config = dict(
    d_expert=144,
    router_score='softmax',
    norm_eps=1e-05,
    beta2=0.95,
)
Below are experts of layer 5 (counted from 0) of a mixture-of-experts language model. Rows are named router (the router's row for the expert), up (a neuron's input weights, with its number) and show model dimensions 48-95. Each number is 500 + 40 x the weight over its row's rms, rounded and kept within 0 to 999. Numbers have three digits each.
After each expert's rows: "comes after" lists some tokens at least twice as common just before its tokens as in all text; "gets" lists some tokens that make up at least twice as much of what it gets as of all text. This comes from a sample of Wikipedia text that the model never trained on. Tokens count by the router's weight.

# expert 10
router:536526487511521431501513503462538559468468512565445478410526470464444490507513527456512465479536532461450492462482456538438425509540464453534523
up0:499521490559579544543481521436507577495416439534473513447570448516448540479437539577464468520499569542502484411537491562541433502484458510524507
up1:507455460604495533536497483545430489508413521517410521507455588522541436538454523533508509484463463486480490544414486477531488473501570583575562
up2:471517525493509424513458500475511523483425466488461543429473447445422476471475586524488499416469527484464437499524605478496464509566476523496452
up3:512551587543557437509490512492445494560452429510564468596480509472515400518487481517512511593492542540470541591571501475550450428536494498464516
up4:524508597552488526410541516473455504484551506560484500557497493475450539441533499455513486409427559473547517516487575501466545509549506515522499
up5:582449503474442488589572491490514407499467530473437551481506496503561452506557502474483489501537437533502519517428554573498541520509495493534591
up6:457483552469523518523533400471511539439428479463521449494519519515474452535545467495460538468534571411475493423513528578446524484572513408488450
up7:479466541473513481517469629494443518450547484538526471498554537474533477464513447575471484508518587542573528524506508569537520547488470509497473
comes after: " |", " 0", ";", " 2", "|", " /"
gets: " |", " 1", " 2", " also", " 3", " 0"

# expert 16
router:499484539499544489436527494491533541532476493520494422455492508478533464502530496460478444495457523517446476439441469471439504510488537455539538
up0:496488504536492477533534507493528459493506525618500517407469474466514477472490459456574439499524582425487555496474481516504526504556511616575556
up1:502527497485503513489534481485467459535452479518436428449495466455526539482541453524492435510424505478520556456523505567441467501536538537519458
up2:534380444542496495478481529481451380554476486440514545530518562469458514437483538530379456477491532503447501458577513500527486520514438571572456
up3:534523566547430480526476459529466494497485503528542540473444485553510489528456550486458519482552564515423482529551483558598520540468469521553462
up4:543476457532509489570502535480521505453536492480432484507497567490465558494475504475494543453515522523571478453417468569445515498507447485529544
up5:461490507477472500455448549432495475478459624529557536455487490464570472541534537590417462458498581450420529519484569542455501553481519496500474
up6:550488493540551512503471511512474502505462464510486454546571497540537486430501432493458519484401559474512474447500505593469495510503439486510449
up7:513501460441568483479483477492527476496477612493613540487548535521529516451455511533469537523476541560564480481471451505492476452548516478517443
comes after: "\n", "-", "==", " his", " career", " List"
gets: "\n", "==", " career", " most", "Personal", " information"

# expert 1
router:426520530533507412497484522457524459511464522546487503477474536486475458565538522482507456502469556493478448444479476534464496440472511432572495
up0:476475519490565512516517592468505476459453535517494498402508450496534461508469475501562436553458592511465509579420531520472488494461465455475522
up1:535567529442492499422507485433500548516424584531478495508463475359436437531500523519514495480465471486536523524542498446542542494424492511525508
up2:495488472485497582425533541462475487516575526516443500528535532431469467503499475524438509533411524423554481511476418512549511453464473511427463
up3:450481553470543563502531501513481456483508546515534552462544503548539485506529505448468454559511530507456504557521575561531537475524513542575491
up4:536558563611505501521463518539556487450563504458526547500495533392557420523501485489590538495490507465501500515534482502494553460534491457511534
up5:522527541501464484499521470449578461478495464524492490449475495542572480549476481558481493456542476436418523481563510527516544470505485450431507
up6:504498539473503561512534463413453486472485452505479478418518487525486413475508530464574452508520509526483466524487450478501534521382429469528462
up7:516463488499474542455510538492473415543436451509530518515524492453492493465524552527502481451489518465469471540478482432470514510424490487533504
comes after: "\n", "==", ".", " ==", "---|---|---|---|", "==="
gets: "\n", " the", " \"", " The", "The", "|"

# expert 0
router:478502540488568443438485549482547579476511515565495494491545539492480473512570515476486479508463510530468530472514527535448427456471456545517509
up0:528541522489540533515438475485533490536540504510497537440544567492508481519541485505507422587536576519466443469494493485478474482494537439463489
up1:525527481500464455530442549526507497504476483539542409539460528450547514523535435509475520543523524523471498497508529488514471469574495467444488
up2:583557589485552491489546456456566563449449470570536553511509516484462489443492510489454466539450470458557490548441438518543430453423478478522518
up3:469510498512443484437502490444556512489465534536466426524543540489475421480586503481509560553476604495438491493460550415554441433518454530455490
up4:505537467445502471463564474499524513565516570566540519508496482530517552472481471454362440479490464475489555464481502536411440466485549485506535
up5:499490430500469433455525490449586506519512595489511534515487557440516607435499488469563441522424464481458468441498507593528516500455487459568474
up6:457514492466452496505505453509496479516529540454515496494494513514495522504511540505480509470465528501532531495417465511489482525469580520565489
up7:507519512445550472510461523507435525533546519475480486555596506488541567533484471401447487456490519483463520479565464592465517453504523466551533
comes after: "|", " |", "th", ";", " 4", " 6"
gets: "th", " 9", " 5", " 4", " 14", " 8"

# expert 35
router:476581515538631450492461533436563524513497538498513500462542545525496531470560514479498466482465458483425458459506478572461441466485517513532533
up11:472474431460458499540476554527506481526517480501453562489470556480458467556551471503516506471542487390498426454510446549513529581466487451508504
up12:545581559496520436529409541497504532515555479517457487459552477503511549492503540511551444508545542529450454519499468543470539451488503524482457
up13:507450573494529501528432523433571457513456513545520512490498520499470477570447524620541572513448498465457397498464404516540506480470505542559518
up14:487499569628466511478547561532476488474544554551465472524439510532484430585524535524485532515436563450514495508459522445532558415518444444564537
up15:463500492561565451497435473513448545465523492460485536408441483523579528496448467461448533504524486569482448469519541511548534473470487503524513
up16:475517530623470481548500546585514546506431469589525510490454455501524450526492522548501485512507491486530446486480529490534496412597481505538497
up17:554464485482488485589596542541432541462531517486505492527503477448519519578562489550498512447492462475559495511479494561466620434516534495487516
up18:542487502477472480534533564571452492492506482536515455489560484503424460517509462483543564463451519492554451473373515467507484496467487502535478
comes after: " |", "\n", " (", ")", ";", " –"
gets: " \"", " (", "-", ";", " by", " "

# expert 37
router:475491551538509444478462535499501512485490548553496492484469545417450456507572507506481425495479508513513438483467434508463435498472468468524534
up0:462547521497511417515503521459508539533406445545458519470515518491422507538496464534507569528497568511494440521481464559494439502484494508460519
up1:515456463478494439447546484482547463605512442482446490520466490477523526553456476477434426507439470434472486490495533496486504500505512491468480
up2:543627472503497435527434520501491450523529501452527536473530423514489482506468465482499556517493504489496513495417511518447529527506497505522459
up3:567515422550492507493499514495544441489426525483473506498571499474469495506481570464502446542481484511501454465473469464507401498497484474504542
up4:506474536537538531494508519429577573450504544567505531510472469432519504496554491536533521503561496511458414476568497491546520501459458472503498
up5:497511508471527507475449472466477522452471488475474494508458518562518519464493499497473449406501502492552502460451507470485504494583536525466448
up6:505509510427492519470371516467507498522441471552465493523516484460469530524571506531440469497509472474549524427581446470459457447447463527543493
up7:472520558519497475523574487471467511550438529642473484519504554492450445505411452469526471478440556521462524482493494510501471473461461453536572
comes after: "\n", "==", "===", " ==", " Final", " ==="
gets: "\n", "|", " |", "==", "===", " \""

# expert 36
router:481535544505499471489504540392561476558440526539449472492545549437440493559520587485479482488433528459485472465465487460488467505490495452519539
up0:472444500483505482454429511441487485484537509530525573497568526430456504508526485514461525497455569507532501546516463551517449531503430439520513
up1:582511453543554499454487470520529531499483482526547474460521532543517492399495476563518421484506450479527458450493513509488445529501447502584507
up2:464524534567568549471422478452541450521486496526523501516472534543491470433495543502464478510537490563522496468494473542548463498535502476485504
up3:546515559543529450479457492489543469483541547557546526465537530425528454564551476604513475491558551504522543509473416447462534490507574508482448
up4:490563462474518458591427550540525481599528430424489431517478497527397420559511493477466477467453527480484447484523535528488564446449445464530463
up5:549484507463540495553444545570459477482501469540492517494435520480494475524508548475512472443500505479438525564525518500462497445526481420446479
up6:518489532532566470477505536462528522475518517513442490471499500459575498504572441444477475527462511424512491441489437466496488493448485521458531
up7:498508463436497463467493477527500448574500493518530459444558567525472471486533550461518461483497472494501511495512528497506458507456511481518574
comes after: " (", "(", " one", " [", " some", "\""
gets: " (", " of", " in", "born", "(", " some"

# expert 39
router:495486490532550496504481535464540407536480580503460384424525543469492475486556577476519508507467497538529421454512476528471510514465450489510541
up0:516472576510494455510469548566488486486490557579502512529487537512498405526514480541502464517544485465443500603498506555472513524456443504444588
up1:443504507434553501535496479475527468501488487456471488516466550503487478475511481501483463515430500572478474568465479518510533513526475537534530
up2:546506480491475452466510480525517551465506502558534446508459564504552462445568474507476522540499549602510487472382444514468476514455518508487594
up3:477455535451512541463486480573492484508495505469469510521513471526502471491465470408519493532464453507511471401471489558521463518537534501487552
up4:491558568584555425532505500428521480541455487558471477441464473489435421506561431499474498443457552523459485479478464546470389435502471513496521
up5:581521466469475471508534473503484495520468558461479485485490607501512590516539530538538452512454505478503454504473528553468498548559549565510570
up6:489559543484534554563538476498514540472475467574492521466525453530503495487503533506518497470573469447535455512496443423553504465552467509507443
up7:560495538498489503494524469456501516502559538496505488482514493368438494502649499515512450458520454475488471500522482534535440513516539493481552
comes after: "\n", "-", "idae", " Jr", " Inc", "·"
gets: ".", "-", "==", ").", "\".", " Species"

# expert 26
router:486500542627552460477504553501528545549493551539454506456497505434480437548562527563492475511418585489489477477494467534517495430468495498507522
up0:544581529480531568557522470513433489501485536526511455485466492505427512505507503529513387462440544509451460461482553489485511497489524499551550
up1:504437495509466494486495476488542481562511598491602462476470480480499528519429477458526473452442488549520476482458518487468478510503516510541499
up2:563507542540580464456537482455557547487471441512457492446570522507523503546516419480552482517406553462425513524489477460494476406484501552508486
up3:556531432517494497526532496431467504451492483544469440481535569514535454511446550465483582483497490451528524425473499497451425511448444508551527
up4:496545480512594449546452492461441479504510561501529452480478538501568507441585494536485586464535505580510528492590497511521499475580555431451401
up5:500498520575461532474561541468518522573492493464493515547464460466516495517435558522498514493504568493533458510481517546513528548471493489538502
up6:513413518479481523565584537451545492547528477463518519432471471494489495515496504540551460505394490508421517563516561522517525470580495471496513
up7:492508478584505485467505556510541463556494547564503553497490525508465443448420443533518457429519451508477518506498526515533494461438463472596529
comes after: "|", " |", ")", " Win", " Year", " 2"
gets: " |", "|", " ", " 1", ")", " 2"

# expert 34
router:485469569527554473456455570481554507483482532531473479414464545471496541484559532455486446462447515550460453381495496588434454439483448495526561
up0:544500508501479500496487556422481492453515560506503455468484536496510486430638537492436508473541434484444469543522484452480438566431446479446457
up1:570481452453507448480542529491536538470505481550475470421504500455475512468510574492449468545533526507448516437513512477570424519517581510522492
up2:553540554518499512471492516493500411529450474570503481516517558552527477465504562501444466577506458464467449540508486452475472495448520476449482
up3:440489488604556458564463546553524521470519435492492488502541555526545515540449505557575515571532484489422455416537491496490520465498553490546482
up4:585512468485577455520563563524547492524498517530479523548533498452503476467468500468485549509531413517521519553536519505403470476509453525474550
up5:549467474497522478514531526498537531532516492475461576533478484494411521535509555487500461437519566478452488469450522523443450494522508507566470
up6:495545521543560519520471489469509490539506528509529465492520556545509492499578504567511474548545453485482505517506496487481496485484523544485543
up7:582547504465585526468478458507535515523476476488526469482508472510579507527569468465472456499454447492424533504463423557503501528496477518500539
comes after: " |", ")", ".", "---|---|---|---|", "\"", " ="
gets: "\n", ")", " well", " =", " there", "]"

# expert 23
router:512464516537553447499499532490494504538467514529499485437481524541489482461493516507500442544442538539484426469440500572509453464476487511541495
up0:545500498541481504374544472500471441481531542481568541500457525533540530538492475526544483508562493484474435470526521440510470529567545441553523
up1:516473514531497476472367527489505442447504511469472512401499494506500490498478531508497484461507482461520442533487463491454490516556486495513518
up2:543467487587566552530497562521441505480446539471535534525475501530483562450523479578616473575485620435453473536448522495506524536486514446563475
up3:472501464488539438531496485488492523535510472543466509494520499483497484449469476461468429502505581503522508436490485479497473512512478486475480
up4:463492537525486478501478508460528544448501446494445464480494513549497509525482510467470597484521494452497557513461462500501513478468568506562468
up5:506448446589470489461498491514460545531464538477454469506524504552565491486460549545472528452477537473529493518482502496513456524501463520552468
up6:481525438499509492532491503490473484479480473540404537484503454526462579504509530534533555489457478537515489517484419565469493573514474437534519
up7:476497482550525484489531561523552518549494564497440507467513533463355494570550575427498560490560516459501567489526437536442481540508483509472531
comes after: ".", " =", "==", " also", ").", "---|---|---|---|"
gets: "\n", "==", " =", " ==", "===", " ==="

# expert 11
router:460548496554540503462413546469548511488417530522443449488452583439461519513567519475470449466492507518494494495452494558431483428490477437524539
up11:425471486465462515503489573471547542541561530479488527508531391606475473549520548505459548508437525440494487488494504517471429536497591515588584
up12:461484534526522507498488477529520507505528556542502560519542460476528479557531495545609442601513488532527486505573578439486536513576579433494461
up13:537499457501487497397495447495482505450468490469558498536525385461434526526482562493464553448529489606417468498542529456525515488498426498564487
up14:554429568499499524514464512554408503468474493549427435497575495543460497590480542542408490560555523427483476414482541518590483470507549496509459
up15:515460504515482531454449525430570460492519541486463574510531544444460483435538488480492558481494411478500521505488473545490481449482441478507525
up16:462482502463544497482563468449464508497424495508535488425497498440489520479538494517442541542457546538460481487539461541473455556475554528475468
up17:527509507489485454497514467511440373496544459513455460502501488514521434449529517490431485547498426486509526509493492593520473431475463524519512
up18:496486484427546455518511552490549522477529637455465531509512552458458530459428506520547487510527489489488478469491511509488485449501514485517528
comes after: " was", " is", " were", " are", " be", " It"
gets: " was", " is", " were", " are", " be", " been"